Experts of a small language model.
Experts: 16 experts in each of 6 layers, 3 picks a token, a softmax router.
Training: a variant of SOAP for the experts, 319M tokens, 6617 steps.
Below are experts of layer 2 (counted from 0) of a mixture-of-experts language model. Rows are named gate (a neuron's input weights, with its number), up (a neuron's input weights, with its number), down (a neuron's output weights, with its number) and show model dimensions 112-167. Each number is 50 + 10 x the weight over its row's rms, rounded and kept within 0 to 99.
Before each expert's rows: "gets" lists some tokens that make up at least twice as much of what it gets as of all text; "comes before" lists some tokens at least twice as common just after its tokens as in all text. This comes from a sample of Wikipedia text that the model never trained on. Tokens count by the router's weight.

# expert 6
gets: " in", " of", " on", " for", " to", " with"
comes before: " the", " a", " his", " an", " their", " its"
gate0:43 19 48 50 38 50 41 55 53 38 55 53 55 61 51 55 59 61 60 53 47 48 35 64 29 52 57 52 51 14 35 58 57 55 44 53 39 59 46 44 35 41 49 36 66 71 50 54 62 45 53 46 45 66 57 48
up0:50 45 30 52 50 42 55 45 50 40 65 56 36 66 38 48 66 49 50 63 56 62 39 34 36 61 44 43 43 23 44 42 60 62 41 41 35 59 72 39 46 63 30 58 44 43 62 56 63 57 38 56 59 55 57 38
down0:46 48 50 43 39 57 53 44 39 39 40 40 44 33 52 44 58 54 42 45 40 49 40 54 39 44 56 40 48 58 52 46 45 54 53 58 39 44 62 57 48 60 67 53 46 53 52 59 58 38 36 44 51 51 39 56
gate1:47 33 45 48 54 47 52 48 36 55 59 48 54 55 62 58 52 37 58 57 54 45 43 41 64 45 53 50 42 54 37 46 29 54 44 55 52 42 60 40 50 53 36 46 59 60 53 58 36 56 44 64 69 66 50 65
up1:70 44 50 41 39 48 29 41 43 52 55 50 60 44 42 35 51 45 54 44 48 57 19 32 41 53 56 49 59 30 45 40 40 71 49 53 49 45 48 63 53 39 46 57 62 41 79 56 52 39 45 60 55 38 30 51
down1:69 46 33 45 52 57 36 64 41 65 47 75 69 45 45 48 70 54 57 46 67 41 59 35 41 46 32 37 39 51 51 44 42 56 47 56 53 55 41 42 46 56 50 42 60 41 43 53 53 59 30 39 52 44 44 41
gate2:34 50 44 64 37 50 43 51 52 43 53 48 50 40 58 49 59 47 40 41 53 37 78 35 61 60 64 38 61 37 36 45 52 62 61 51 41 49 50 38 49 50 55 22 48 49 44 36 44 51 49 41 50 47 60 46
up2:45 68 48 45 61 61 54 64 54 62 51 58 54 63 56 54 21 55 58 53 49 54 36 60 28 39 37 62 50 54 54 55 50 46 44 48 63 46 55 50 43 32 49 62 50 52 55 55 52 50 59 58 54 39 33 44
down2:53 52 59 57 52 28 33 27 40 32 62 38 62 40 40 40 56 51 77 54 39 50 30 38 45 36 39 45 51 70 48 53 44 46 50 48 53 26 59 71 44 56 33 73 50 45 47 68 54 54 65 45 48 61 34 38
gate3:45 61 59 40 61 55 45 56 61 46 38 60 52 46 46 40 52 37 64 51 50 48 73 54 58 46 53 46 59 46 62 50 47 34 51 54 45 58 55 43 43 66 41 44 46 54 59 50 60 43 50 69 50 43 47 57
up3:31 43 54 42 38 76 47 44 82 41 55 39 45 52 52 55 42 63 53 37 43 44 67 41 56 55 50 61 39 58 37 61 43 45 51 55 44 53 39 53 63 50 39 42 44 64 50 62 54 38 51 59 47 41 46 67
down3:58 42 28 48 50 47 52 44 40 65 53 44 50 35 33 50 57 52 61 46 51 39 68 57 44 62 56 52 42 65 50 54 54 63 60 56 46 50 31 67 54 54 59 59 53 38 53 45 57 66 63 61 50 50 48 41
gate4:57 50 48 54 51 58 39 63 41 47 32 58 40 51 55 52 77 52 47 57 52 51 57 47 63 18 72 54 50 33 45 52 57 62 47 55 45 36 43 49 41 53 59 55 66 73 41 42 41 38 46 53 34 41 60 42
up4:43 49 40 50 39 51 58 56 41 61 53 32 51 53 50 60 51 50 52 68 34 52 50 41 59 51 56 65 52 49 38 50 49 52 46 54 38 63 48 45 54 49 40 42 54 52 36 50 70 47 40 55 38 55 54 45
down4:51 49 44 55 57 40 56 41 39 38 45 44 29 37 50 57 35 67 58 60 50 49 54 49 70 60 47 54 61 65 47 64 56 46 50 31 64 63 39 55 50 45 59 44 53 77 42 40 34 51 45 48 38 43 48 51
gate5:42 55 37 37 81 57 55 52 60 53 49 41 62 41 41 66 46 46 38 58 44 54 54 35 54 56 67 54 54 55 52 43 43 39 34 50 33 53 49 51 47 31 58 39 36 47 49 49 60 43 42 44 46 58 35 61
up5:37 40 52 62 40 43 51 38 58 38 58 51 41 53 52 51 39 47 72 43 56 59 49 55 39 44 43 34 59 40 51 63 51 60 63 53 54 43 36 40 52 55 39 65 58 64 43 40 60 66 44 51 57 40 45 39
down5:63 54 40 46 34 63 56 59 44 49 39 44 40 49 48 49 60 40 60 78 51 56 47 48 40 45 41 26 41 42 64 45 55 57 42 46 44 87 47 48 37 60 64 54 43 71 57 41 52 39 46 46 47 65 68 43
gate6:56 44 39 45 71 51 57 45 52 55 55 61 64 49 50 51 53 48 62 41 56 29 50 55 43 45 51 52 56 57 37 66 66 46 56 34 41 53 67 60 50 54 35 56 45 43 29 55 61 49 43 60 63 47 40 43
up6:62 28 55 58 29 57 51 62 47 53 42 60 47 62 54 60 38 51 43 53 53 41 58 63 73 58 47 50 40 41 53 36 50 46 44 54 49 68 21 56 44 47 53 53 58 47 65 44 39 53 59 32 37 49 50 48
down6:66 55 55 67 45 64 61 43 46 60 35 36 37 52 29 43 56 45 48 37 44 43 48 50 49 51 52 32 39 42 69 43 69 70 52 54 53 58 57 38 46 59 35 58 52 46 36 41 48 60 46 43 52 46 40 57
gate7:50 55 55 58 58 41 47 42 52 38 44 41 48 39 46 52 56 47 59 45 53 23 39 53 48 53 53 55 40 64 50 38 66 54 47 54 57 47 38 41 53 58 41 81 46 41 63 69 39 56 50 55 50 30 42 45
up7:41 41 39 62 52 49 42 69 59 54 62 57 55 56 48 56 51 56 33 53 41 62 52 43 60 52 29 61 58 47 43 66 39 29 61 35 34 60 55 48 35 76 46 16 64 46 44 36 56 61 49 58 58 44 52 51
down7:61 55 54 60 56 62 45 47 48 54 38 47 48 41 39 67 33 59 64 35 61 72 50 54 44 26 72 48 42 47 37 45 53 52 54 58 51 35 53 52 46 49 71 41 70 58 49 50 47 70 56 34 51 58 55 55
gate8:48 36 51 53 48 47 37 64 38 65 58 59 52 70 45 49 44 43 47 33 45 46 40 59 45 43 42 59 52 52 65 51 36 37 47 45 64 60 52 58 53 40 56 50 47 55 66 29 28 37 37 54 52 73 64 40
up8:48 61 44 61 66 55 59 47 50 39 47 49 61 51 55 27 43 69 49 33 56 42 62 51 58 51 67 60 44 62 53 54 57 44 76 27 46 42 52 44 54 27 38 52 62 39 49 54 62 40 47 60 62 46 61 45
down8:61 46 46 48 61 48 38 48 50 59 56 49 42 39 51 62 49 53 38 48 58 57 49 41 53 67 64 64 58 58 55 58 50 42 64 38 48 35 38 36 52 45 60 51 54 51 53 44 44 35 51 48 45 59 47 50

# expert 4
gets: "\n", " was", " is", " as", " were", " a"
comes before: "-", "|", "\n", "The", "In", "=="
gate0:58 48 58 37 37 43 51 34 68 48 38 36 53 51 48 58 46 53 36 52 65 44 40 60 43 29 26 52 46 35 45 45 49 50 44 73 56 57 58 39 67 57 61 41 41 53 26 60 45 50 47 49 78 53 51 58
up0:54 54 60 36 46 45 37 47 63 48 37 37 53 57 45 58 44 51 45 54 63 46 48 50 43 29 34 57 46 54 40 53 57 38 55 76 56 60 42 51 66 61 59 50 34 50 30 74 45 60 43 53 65 45 48 52
down0:60 56 46 45 45 47 59 73 58 50 46 53 65 45 56 69 20 52 33 41 61 38 48 58 72 53 45 50 53 43 44 50 65 44 45 56 51 57 48 57 52 42 36 53 33 52 32 42 51 40 42 62 56 45 62 51
gate1:38 75 58 49 52 53 67 59 47 48 65 34 54 39 61 43 58 45 48 38 61 54 58 48 54 47 37 67 52 61 42 50 39 51 78 51 58 39 71 52 42 49 72 42 46 50 41 46 55 55 55 54 53 41 41 66
up1:65 40 43 47 42 37 41 48 52 60 44 71 49 57 61 44 49 50 38 59 41 55 49 37 43 38 53 44 47 47 50 50 65 49 33 49 40 66 37 62 56 51 47 63 50 59 70 37 48 56 51 60 39 66 60 49
down1:53 32 40 46 46 53 55 47 85 60 50 59 48 72 49 33 52 55 54 43 45 57 61 42 46 48 47 74 50 41 45 35 48 54 52 63 49 47 41 38 66 45 59 40 40 72 53 52 58 52 48 57 47 43 34 60
gate2:54 41 43 44 62 33 50 54 57 59 52 65 50 59 60 45 52 43 55 52 53 53 54 63 76 60 70 37 63 38 63 45 27 68 40 45 46 32 39 55 52 46 57 61 74 36 48 52 43 53 52 29 45 54 54 44
up2:59 42 38 39 60 61 49 52 55 55 70 75 58 50 40 49 44 62 45 35 55 41 50 43 64 65 44 49 48 55 60 52 32 54 44 62 53 38 47 43 51 56 62 57 43 42 56 47 47 49 49 34 58 59 48 55
down2:43 67 62 53 64 54 53 52 37 67 52 52 46 48 33 40 68 33 47 54 43 44 52 31 63 36 55 47 55 65 56 37 53 46 50 36 55 48 50 62 47 57 35 53 63 31 54 49 36 38 32 37 74 47 55 52
gate3:59 38 33 52 42 50 42 52 47 58 38 56 51 43 49 25 41 59 43 55 55 56 50 55 67 54 55 53 47 63 33 74 51 48 67 41 59 35 49 57 76 48 50 49 53 51 43 49 57 47 48 49 35 53 48 47
up3:48 59 54 59 76 37 43 51 55 36 54 54 39 60 35 52 56 56 50 45 42 55 43 44 44 43 50 50 61 52 46 37 46 71 55 59 54 55 46 50 47 53 41 47 49 53 60 48 66 54 48 45 74 68 47 39
down3:46 52 65 55 57 50 53 45 50 52 44 65 37 52 28 47 60 42 61 46 53 60 51 59 32 52 53 51 37 57 40 46 56 58 49 58 49 42 61 61 51 62 47 42 55 61 65 45 38 44 50 42 40 42 47 33
gate4:58 38 48 38 70 34 37 55 49 69 48 52 60 49 37 43 69 61 51 49 38 48 80 54 44 40 48 40 59 74 52 47 50 72 53 39 64 35 55 45 59 32 44 33 39 54 59 44 42 52 47 62 54 54 49 66
up4:61 28 56 44 71 41 33 59 48 73 45 47 50 53 52 53 65 58 44 59 38 40 76 47 29 49 55 45 59 58 56 42 46 64 49 34 62 36 68 63 47 40 37 26 45 48 49 42 48 56 52 64 56 51 54 55
down4:41 59 58 56 68 47 49 42 55 54 35 50 54 46 39 68 53 60 54 54 38 38 49 47 54 48 51 47 43 52 41 68 42 39 36 54 43 42 53 43 41 65 55 40 62 24 45 47 60 49 56 57 37 65 46 55
gate5:41 64 59 42 48 46 65 38 53 52 59 62 61 53 40 49 38 67 46 36 55 48 44 42 51 33 44 31 38 55 53 60 51 52 69 41 38 46 51 62 61 53 44 52 58 70 56 60 79 48 49 62 49 49 55 62
up5:46 50 49 53 37 56 46 54 49 58 56 36 46 37 56 63 59 30 55 62 41 50 33 43 58 71 52 56 55 46 37 51 60 50 55 70 71 58 26 44 31 47 73 45 47 32 65 62 48 55 30 51 44 52 43 54
down5:51 58 53 69 55 71 34 50 49 61 41 36 48 69 45 48 55 40 47 59 44 49 50 58 44 47 46 58 52 38 55 29 54 40 50 59 51 32 59 35 56 48 54 53 32 39 63 62 50 44 44 40 43 65 56 44
gate6:46 61 50 60 45 54 38 61 51 40 50 56 51 67 36 48 59 43 50 53 53 56 36 50 43 48 41 46 49 60 66 56 58 41 66 55 27 56 49 35 49 62 43 49 40 60 57 58 13 68 46 56 47 62 44 47
up6:42 48 44 35 54 48 43 33 58 53 32 52 39 50 64 47 41 48 57 45 46 33 64 53 62 60 61 57 51 34 40 56 36 59 40 60 59 53 52 57 60 55 62 50 70 53 39 46 59 22 65 51 63 36 31 48
down6:43 42 49 52 48 30 53 71 65 56 45 50 73 53 59 44 57 54 54 51 51 62 47 41 62 53 51 39 57 53 37 48 50 51 49 41 46 54 50 38 32 51 43 47 44 58 46 55 52 55 66 52 55 57 47 36
gate7:46 49 66 61 40 52 52 52 50 57 46 64 59 46 52 40 43 58 42 48 50 51 59 61 37 44 54 30 58 51 61 75 47 58 42 44 42 42 41 32 57 50 47 38 71 58 40 46 50 48 38 35 39 42 56 52
up7:43 50 54 51 56 35 42 53 53 47 46 36 58 84 31 57 45 46 38 54 55 39 47 53 66 48 53 39 44 42 56 35 39 56 49 58 45 53 51 56 38 54 54 49 46 42 59 52 50 61 49 47 45 53 31 49
down7:42 53 65 60 38 47 63 69 49 52 61 61 69 48 44 52 38 49 37 61 48 48 72 44 61 29 45 46 54 59 38 51 54 46 59 57 41 58 43 60 44 42 58 51 45 47 61 38 66 42 61 54 39 54 39 49
gate8:54 63 46 46 44 45 52 44 49 45 45 58 59 43 46 32 66 47 45 51 16 44 64 42 46 70 75 50 25 54 48 46 75 48 65 53 48 28 60 47 60 47 60 44 48 51 40 53 62 40 50 35 60 66 60 57
up8:52 43 56 53 41 29 56 61 47 35 47 49 33 43 55 43 58 35 54 49 61 52 60 46 44 28 53 53 57 53 33 64 40 62 47 46 42 51 52 34 31 49 56 38 52 53 47 58 42 41 60 48 58 34 55 38
down8:63 24 52 49 54 43 46 57 51 20 62 48 40 42 42 46 35 54 55 54 35 49 67 45 41 33 61 52 65 63 47 59 46 55 32 42 51 67 54 28 43 59 37 50 34 55 56 58 57 56 48 53 39 40 54 44

# expert 5
gets: ".", "s.", "is", "es.", ").", "in"
comes before: "\n", " The", " He", " In", " It", " This"
gate0:43 39 52 65 52 51 61 27 46 47 43 50 48 54 43 39 42 45 70 58 42 46 48 53 53 63 44 52 61 28 67 43 63 47 46 58 56 28 37 65 39 52 48 60 54 55 40 49 36 56 55 49 49 52 63 27
up0:52 65 59 57 44 39 59 62 42 43 52 39 34 37 50 52 36 57 46 48 40 56 49 41 60 39 62 35 48 69 50 51 58 53 47 61 47 52 63 53 43 48 44 45 49 45 39 68 52 40 50 63 59 45 47 64
down0:49 45 51 27 54 57 70 68 42 59 50 62 33 61 50 68 48 43 42 36 66 57 49 41 62 58 53 38 56 65 44 54 41 42 40 35 54 44 53 49 44 62 64 56 31 58 46 50 42 54 52 54 44 37 43 47
gate1:36 36 44 41 35 47 56 65 50 52 64 38 53 48 57 64 67 47 45 50 58 52 52 44 42 48 41 50 42 46 57 43 37 60 60 53 55 51 53 68 58 46 61 56 70 65 72 33 54 55 57 76 44 33 58 63
up1:46 39 51 61 45 51 50 38 78 53 56 43 28 50 44 44 76 63 62 38 48 48 38 53 56 49 46 31 56 34 38 39 42 58 55 40 50 45 58 77 52 53 40 45 58 62 57 49 54 51 49 59 45 31 57 48
down1:44 49 52 62 54 38 51 44 60 39 53 51 56 59 57 48 59 40 61 30 57 50 51 61 48 43 40 45 47 45 54 26 52 45 45 50 32 34 46 50 48 42 37 50 57 56 53 66 47 47 37 55 53 44 63 51
gate2:56 26 52 64 53 50 53 58 55 52 34 34 41 50 48 44 61 52 42 59 45 46 55 46 64 55 43 33 52 48 56 27 64 57 41 69 70 45 48 44 61 62 23 40 47 54 65 66 48 48 54 50 65 59 45 62
up2:65 68 47 60 72 53 56 41 47 44 51 49 42 65 56 58 51 51 66 40 59 47 51 67 62 49 55 59 56 43 51 65 37 41 47 54 47 52 42 52 50 40 55 51 47 49 41 37 39 55 52 60 58 47 56 35
down2:52 44 61 40 58 64 53 55 32 41 49 59 36 44 59 37 43 46 67 43 57 61 58 54 60 54 67 57 63 38 48 34 59 43 52 43 51 31 59 47 65 49 55 47 42 41 42 48 32 48 68 67 55 41 54 58
gate3:44 45 54 34 45 63 36 47 47 62 40 60 52 29 48 38 58 51 46 71 21 56 51 59 31 57 70 66 50 59 49 56 50 59 42 56 33 60 25 58 44 42 54 58 38 30 48 56 39 60 47 50 40 44 63 43
up3:43 52 53 40 37 66 40 39 56 46 39 54 56 31 41 44 56 48 54 63 29 48 54 54 36 35 61 67 48 60 43 50 43 56 46 56 42 66 31 59 60 45 50 57 39 26 53 50 54 48 55 47 42 43 61 38
down3:48 59 38 44 66 51 49 49 68 45 60 48 57 60 59 35 41 40 64 47 58 47 57 57 65 55 73 45 61 38 33 34 56 44 48 51 61 45 49 34 74 54 67 45 61 56 55 57 67 38 53 48 38 46 50 51
gate4:40 57 44 54 73 57 26 56 51 55 56 61 33 40 47 42 62 49 40 61 47 45 35 48 37 58 46 52 47 45 54 42 52 57 31 60 62 49 51 55 60 56 42 47 40 39 67 53 62 61 46 58 57 37 52 64
up4:48 51 41 40 35 67 59 49 42 38 41 38 53 61 32 59 50 66 52 61 41 49 56 46 53 56 57 44 69 25 39 49 44 42 47 48 41 47 52 51 33 46 65 67 51 58 34 46 20 46 50 59 45 51 49 53
down4:53 37 43 45 37 48 37 50 47 62 47 55 66 36 54 66 48 44 47 44 58 47 58 54 65 67 49 41 50 50 59 55 61 45 46 24 32 56 47 51 44 54 49 43 66 58 47 60 60 36 39 28 39 45 52 45
gate5:55 42 68 52 46 50 65 57 61 47 44 54 40 45 39 49 52 51 56 38 52 39 59 57 52 43 35 46 52 56 31 49 37 51 45 57 44 44 52 43 48 47 65 41 44 49 44 31 46 49 63 71 46 48 46 40
up5:45 40 68 29 52 63 56 62 40 45 50 51 46 57 30 20 54 51 48 50 49 39 54 56 48 45 46 55 65 56 29 58 42 34 54 58 49 58 58 32 49 47 51 56 42 47 57 60 54 62 39 40 50 36 31 56
down5:56 60 61 53 48 58 52 52 37 54 56 51 81 57 49 42 32 53 41 49 43 37 59 47 48 52 31 43 60 47 53 45 42 53 38 51 37 58 48 55 56 60 43 62 64 46 63 53 54 40 65 57 43 43 56 48
gate6:56 50 45 49 48 37 46 36 27 55 47 57 60 72 52 56 61 41 69 51 61 79 40 62 63 55 56 61 45 41 43 59 31 45 42 52 53 45 51 31 42 51 63 67 43 46 57 62 63 53 58 47 43 61 46 54
up6:44 43 48 38 41 59 43 68 55 54 53 36 45 32 44 44 58 59 46 47 53 33 58 49 43 38 45 45 60 67 61 41 61 43 48 53 56 65 54 61 52 53 45 42 64 48 44 35 53 59 40 56 59 34 43 49
down6:61 31 47 36 63 29 32 47 56 57 56 49 58 53 41 13 51 52 64 35 54 57 44 36 62 52 46 51 42 35 48 51 44 45 51 45 55 26 63 59 53 70 47 45 59 53 51 39 56 50 46 64 42 76 54 41
gate7:56 46 44 46 51 57 41 64 46 66 55 53 62 26 46 58 53 60 49 47 53 47 41 67 53 34 49 83 60 51 55 34 52 53 44 39 57 36 42 35 56 47 55 53 55 45 47 61 42 48 51 58 54 58 50 37
up7:62 42 49 49 31 47 40 58 48 67 58 69 50 36 52 60 48 38 58 56 40 39 46 55 33 37 53 71 76 56 53 41 52 46 47 30 49 36 42 33 55 43 53 50 49 57 51 73 42 38 52 34 57 57 47 47
down7:59 56 46 47 71 41 55 55 56 41 53 59 63 52 55 38 38 64 39 65 44 44 49 45 66 57 61 56 20 45 42 61 44 55 76 32 37 53 51 50 50 50 48 37 53 37 46 41 51 47 41 45 46 60 52 50
gate8:31 58 43 57 53 50 52 31 41 52 66 30 63 59 55 57 56 42 51 73 49 64 67 52 34 80 52 40 51 38 43 35 48 62 56 59 36 59 47 43 68 55 58 48 48 52 68 69 40 54 34 50 52 32 66 57
up8:54 38 36 51 44 57 51 77 49 52 31 62 35 41 47 55 53 62 39 48 52 45 38 58 52 36 53 56 43 57 39 42 59 45 56 32 55 46 45 52 35 50 33 63 55 42 48 30 49 40 68 57 53 72 39 32
down8:48 52 50 52 55 62 54 57 52 47 49 60 39 52 37 59 49 52 44 36 54 53 43 56 53 57 39 73 53 60 46 69 38 27 34 52 41 51 50 57 45 54 60 35 56 64 41 43 45 59 48 41 52 69 55 53

# expert 12
gets: " |", "|", ":", "-", ";", " ("
comes before: " ", "\n", " 0", " 1", " 2", " 3"
gate0:45 44 50 27 37 44 63 51 42 34 53 44 40 70 46 63 43 49 51 41 72 46 43 59 43 51 57 40 45 44 34 61 39 41 57 53 51 54 57 33 63 56 31 46 56 65 29 49 52 36 42 65 40 44 64 49
up0:44 51 54 87 62 52 46 42 56 46 39 40 51 46 49 23 42 52 59 62 32 49 57 55 39 54 43 56 48 55 71 39 54 47 46 41 43 49 46 59 53 42 51 46 51 37 59 53 55 68 65 58 56 59 48 56
down0:63 52 49 37 45 49 58 54 40 53 46 49 65 45 60 50 79 56 54 56 55 40 60 67 47 64 54 51 75 46 47 50 38 44 60 36 61 54 47 60 50 50 49 48 48 50 66 56 50 33 49 50 64 18 48 50
gate1:55 47 42 40 44 56 42 48 51 66 43 32 44 44 48 41 52 55 37 59 49 51 59 60 52 51 42 56 49 31 47 48 41 57 49 34 45 45 56 40 46 52 60 46 56 63 41 45 38 35 54 49 50 27 79 43
up1:53 46 51 60 64 45 51 51 52 43 56 69 58 63 46 48 52 54 62 44 59 40 44 37 46 46 46 50 52 63 54 49 59 33 52 74 58 46 31 63 46 46 39 54 35 26 62 45 63 61 48 53 53 60 35 66
down1:53 44 50 33 22 38 43 58 48 43 54 66 44 41 41 55 52 48 44 61 49 58 75 38 40 46 54 60 53 35 51 42 56 47 59 60 49 38 51 56 46 42 38 47 60 50 59 49 62 56 43 48 40 76 53 56
gate2:61 43 37 40 69 45 47 39 47 45 46 45 57 55 34 49 56 66 61 37 61 66 48 57 56 56 63 33 58 39 59 53 42 50 36 55 38 64 48 70 51 46 49 53 37 47 50 63 66 54 54 38 50 49 50 45
up2:45 46 40 44 59 53 57 37 49 38 54 42 53 52 42 54 45 57 60 54 50 61 46 42 57 64 58 39 55 46 43 44 57 54 32 59 48 70 31 60 47 40 49 46 44 40 50 68 59 48 50 50 43 49 44 28
down2:50 58 52 50 54 41 47 58 39 66 63 66 22 45 40 55 64 41 44 42 70 44 53 50 37 45 50 31 35 35 56 52 73 59 50 50 30 43 68 60 63 36 53 57 60 37 44 62 55 55 55 51 55 44 46 67
gate3:59 44 49 30 38 62 38 38 41 34 54 61 49 47 45 67 58 42 43 41 42 40 32 31 48 50 35 48 46 63 55 51 35 53 44 45 39 47 51 45 58 41 50 57 52 59 68 46 49 61 48 46 47 23 55 51
up3:57 48 50 55 74 38 57 52 50 51 40 40 65 58 53 39 37 37 50 68 53 64 69 53 52 58 69 43 55 48 39 59 52 37 61 57 52 52 57 63 39 65 56 42 51 52 42 36 62 47 46 58 59 67 52 42
down3:64 39 60 53 58 48 31 53 44 38 64 46 38 53 53 46 54 58 45 55 68 58 20 49 43 54 58 45 60 35 38 56 64 34 41 40 57 44 48 55 36 49 42 45 53 40 60 59 47 36 56 56 56 58 63 45
gate4:49 56 35 49 63 56 50 57 48 65 66 30 42 47 45 36 41 43 63 43 39 44 42 48 48 30 44 53 56 39 40 43 45 35 67 46 42 57 48 54 66 62 47 51 48 41 63 65 55 36 46 47 51 64 40 53
up4:59 63 43 45 57 54 53 58 61 48 39 42 47 48 50 38 44 41 70 35 37 48 44 38 51 36 44 54 45 45 50 43 46 41 61 44 57 50 51 50 65 54 45 43 40 50 60 62 49 45 51 32 44 60 38 44
down4:47 62 40 52 56 42 69 42 44 51 52 54 45 43 50 52 51 48 27 44 46 47 52 55 52 32 42 62 55 55 55 52 47 46 41 48 49 51 41 49 36 55 47 61 52 33 42 52 27 33 59 68 42 56 35 65
gate5:45 33 65 53 62 44 51 52 63 58 69 60 54 56 45 35 50 36 49 49 50 58 41 46 59 53 47 43 46 47 54 55 43 41 48 55 34 55 42 50 41 57 42 52 60 45 45 45 47 52 61 44 45 49 54 52
up5:37 57 64 47 51 60 56 56 50 64 58 46 49 51 53 42 56 50 48 69 51 59 44 43 50 40 52 46 34 43 55 35 51 45 43 54 53 55 48 46 37 54 44 59 59 50 31 57 63 40 48 50 59 48 49 40
down5:43 39 46 50 53 67 59 48 48 55 52 31 28 44 54 43 49 26 65 42 53 64 50 49 58 51 65 47 35 46 43 53 47 33 56 53 48 47 53 36 47 41 67 27 40 45 55 55 46 44 68 41 52 53 56 64
gate6:50 37 19 55 56 53 49 47 59 44 58 44 39 89 59 55 36 66 56 48 59 58 43 46 63 57 55 59 60 53 60 55 60 57 45 46 49 56 54 42 42 67 72 67 42 41 49 51 64 50 51 44 62 58 65 57
up6:46 41 38 63 44 42 44 47 40 47 61 48 53 47 43 42 61 71 52 53 43 38 52 47 28 62 40 44 71 60 47 63 61 58 55 50 48 49 45 41 33 62 49 63 58 42 42 45 53 56 41 44 45 48 58 57
down6:49 38 55 32 25 50 43 45 47 49 40 45 46 62 49 36 66 39 50 55 25 62 55 61 37 57 40 49 66 30 60 43 56 49 42 63 58 50 31 40 53 53 37 53 53 50 55 43 41 46 40 44 49 52 50 62
gate7:50 67 66 54 62 52 53 59 61 49 47 54 61 59 46 47 38 39 60 43 52 65 44 49 65 61 38 48 48 39 61 45 40 46 50 53 43 46 57 52 42 46 57 40 61 38 58 78 41 43 61 45 50 48 66 50
up7:58 54 52 44 71 55 38 49 32 36 41 39 39 41 36 52 46 51 45 54 65 61 59 40 23 29 57 55 61 52 49 57 50 45 60 47 44 57 55 47 48 55 60 53 58 70 59 58 53 30 53 47 46 45 59 40
down7:57 70 40 59 54 71 65 54 63 41 53 57 43 59 67 61 56 59 40 56 51 58 38 48 37 35 59 45 31 59 51 66 42 64 49 49 51 52 38 58 71 46 62 56 41 49 68 53 48 50 63 64 52 64 45 64
gate8:60 56 51 59 57 43 49 47 63 57 45 38 56 43 51 39 78 51 54 40 42 36 67 47 43 58 50 74 33 52 56 46 52 46 48 63 43 53 55 42 52 45 36 46 40 67 49 32 54 65 45 33 38 54 39 56
up8:46 47 49 37 49 46 58 52 42 55 47 57 43 61 49 69 30 45 41 57 61 59 41 44 55 40 46 29 60 41 53 53 48 56 52 41 56 45 48 46 54 45 56 57 55 39 46 65 41 37 55 73 65 46 64 42
down8:53 60 47 58 41 44 49 42 59 51 46 61 47 28 52 35 40 40 51 59 71 39 56 56 69 29 62 66 57 51 49 36 54 59 53 56 47 49 55 30 45 48 41 66 51 47 45 60 52 47 71 60 34 50 39 64